{
  "normalize_top_k": true,
  "init_std_router": 0.00989,
  "n_head": 4,
  "norm": "rmsnorm",
  "norm_place": "pre",
  "parallel_block": false,
  "grad_clip": 1.0,
  "dataset": "wikipedia_en"
}
Below are experts of layer 4 (counted from 0) of a mixture-of-experts language model. Rows are named router (the router's row for the expert) and show model dimensions 160-191. Each number is 128 + 32 x the weight over its row's rms, rounded and kept within 0 to 255.
After each expert's rows: "gets" lists some tokens that make up at least twice as much of what it gets as of all text; "mostly gets" lists some tokens that are sent to it at least half of the time. This comes from a sample of Wikipedia text that the model never trained on. Tokens count by the router's weight.

# expert 2
router [117 224 111 167 161 108 150  94  97  82 116 138 142 149 129 153 133 114 152 186  80 178 128 139  45 122 157 102 132 130 110 130]
gets: " |", "ing", " and", "|", " |\n", "See"
mostly gets: " due", " List", "See", " History", " education", " addition"

# expert 6
router [114 156 141  99  95 131  96 157 115 107 130 129  91 144  88 205  95 125  99 104 132 170 148 150 115 134 111 152 137 176 136  70]
gets: " was", " he", " his", " is", " it", " He"
mostly gets: " his", " he", " He", " her", " it", " they"

# expert 10
router [131 130  98 108 110 174 120 105  88 103 115 178  80 156 156 111 116 145 121 141 163 108 185 104 140 117 122  93 154  36 159 142]
gets: "1", "2", "3", "4", "5", "0"
mostly gets: "4", "7", "3", "6", "8", "5"

# expert 0
router [125 120  79 127  84 133 131  99 103 109 167 163 203 157  98 132 169 111 146 105 127 170  79 181 183 116  89 157  79 128 152 133]
gets: " the", " a", " The", "The", " of", " an"
mostly gets: " the", " The", "The", " their", " its", " this"

# expert 20
router [134 179 111 111 122 142 122 110  89  97 173 112 177 120 107 157 188 143  77 147  86 112 143 131 109 119 136 136 117 139 153  85]
gets: " to", " and", " of", " with", " as", " for"
mostly gets: " than", " into", " after", " when", " if", " to"

# expert 11
router [ 75 151 106 137 155 145 144 114 135 149  95 109 147 122 106 141 169 109 161 148  73 107 203 113 145 111 147 133  71 158 106 137]
gets: " ", "201", "200", "202", "199", "0"
mostly gets: "202", "199", "201", "198", "197", "196"

# expert 19
router [132 197 108 112 125 124 113 120 145 115  85  96 183  92 124 105 103  36  91  70 158  46 129 126 139 114 123 163  62  98 116 148]
gets: " ", "\n", ")\n", " |\n", ".\n", "°"
mostly gets: ")\n", " ", "\n", ";\n", "\"\n", " £"

# expert 15
router [101 137 113 136 151 146  44 127 149  41  95 142 149 136 154 102  87  99  42 105 118  81 118 127 124 101  96 151 144  78 160 146]
gets: ":", " in", " of", " and", " by", " on"
mostly gets: " &", ":", " titled", "):", " by", ".:"

# expert 7
router [126 158 161 143  84 150  50 157  88  77 173 158 169 125 134 152 165 152 180 105 172 152 110 172 174 139  25 144 115 143 183 126]
gets: " the", " first", " a", " more", "ic", " other"
mostly gets: " more", " other", " first", " several", " new", " only"

# expert 22
router [161 141 111 119 139 124 139 131  78 127  75 139 201 127 102 117 156 111  53 128 136  62 105 147 115  83 152 134 123  61 118  83]
gets: " |", "|", ";", "-", ")", " /"
mostly gets: " —;", " |", " /", "born", " *", "|"

# expert 17
router [ 59 166 150 157 125 190  50 146  73 102 105 121 156 134 128 130 100  86 115 155 175 149 137 132 139 124  93 136 123 132 116 113]
gets: "-", "==", "\n\n", "===", "|", " \""
mostly gets: "==", "===", " album", "====", ")\n\n", " Film"

# expert 8
router [117 185 140  84 130 123  83 122 169 148 129 153 115 151 127 167 132 115 101 123  48 153 141 158 118 122 137 126  58  94 173 127]
gets: " (", " \"", " M", "/", "S", " P"
mostly gets: " c", " [", "(", " (", "_{", " un"

# expert 9
router [132 157 127 119 150 122 121 135 154 144 146 151 114 131 123 144 161 117  81 112  82  57 141 146 109  84 136 145 100  98 179  82]
gets: ",", ".", ".\n\n", ")", "\"", "),"
mostly gets: "),", "\",", ".\n\n", "\".", ",", ".\""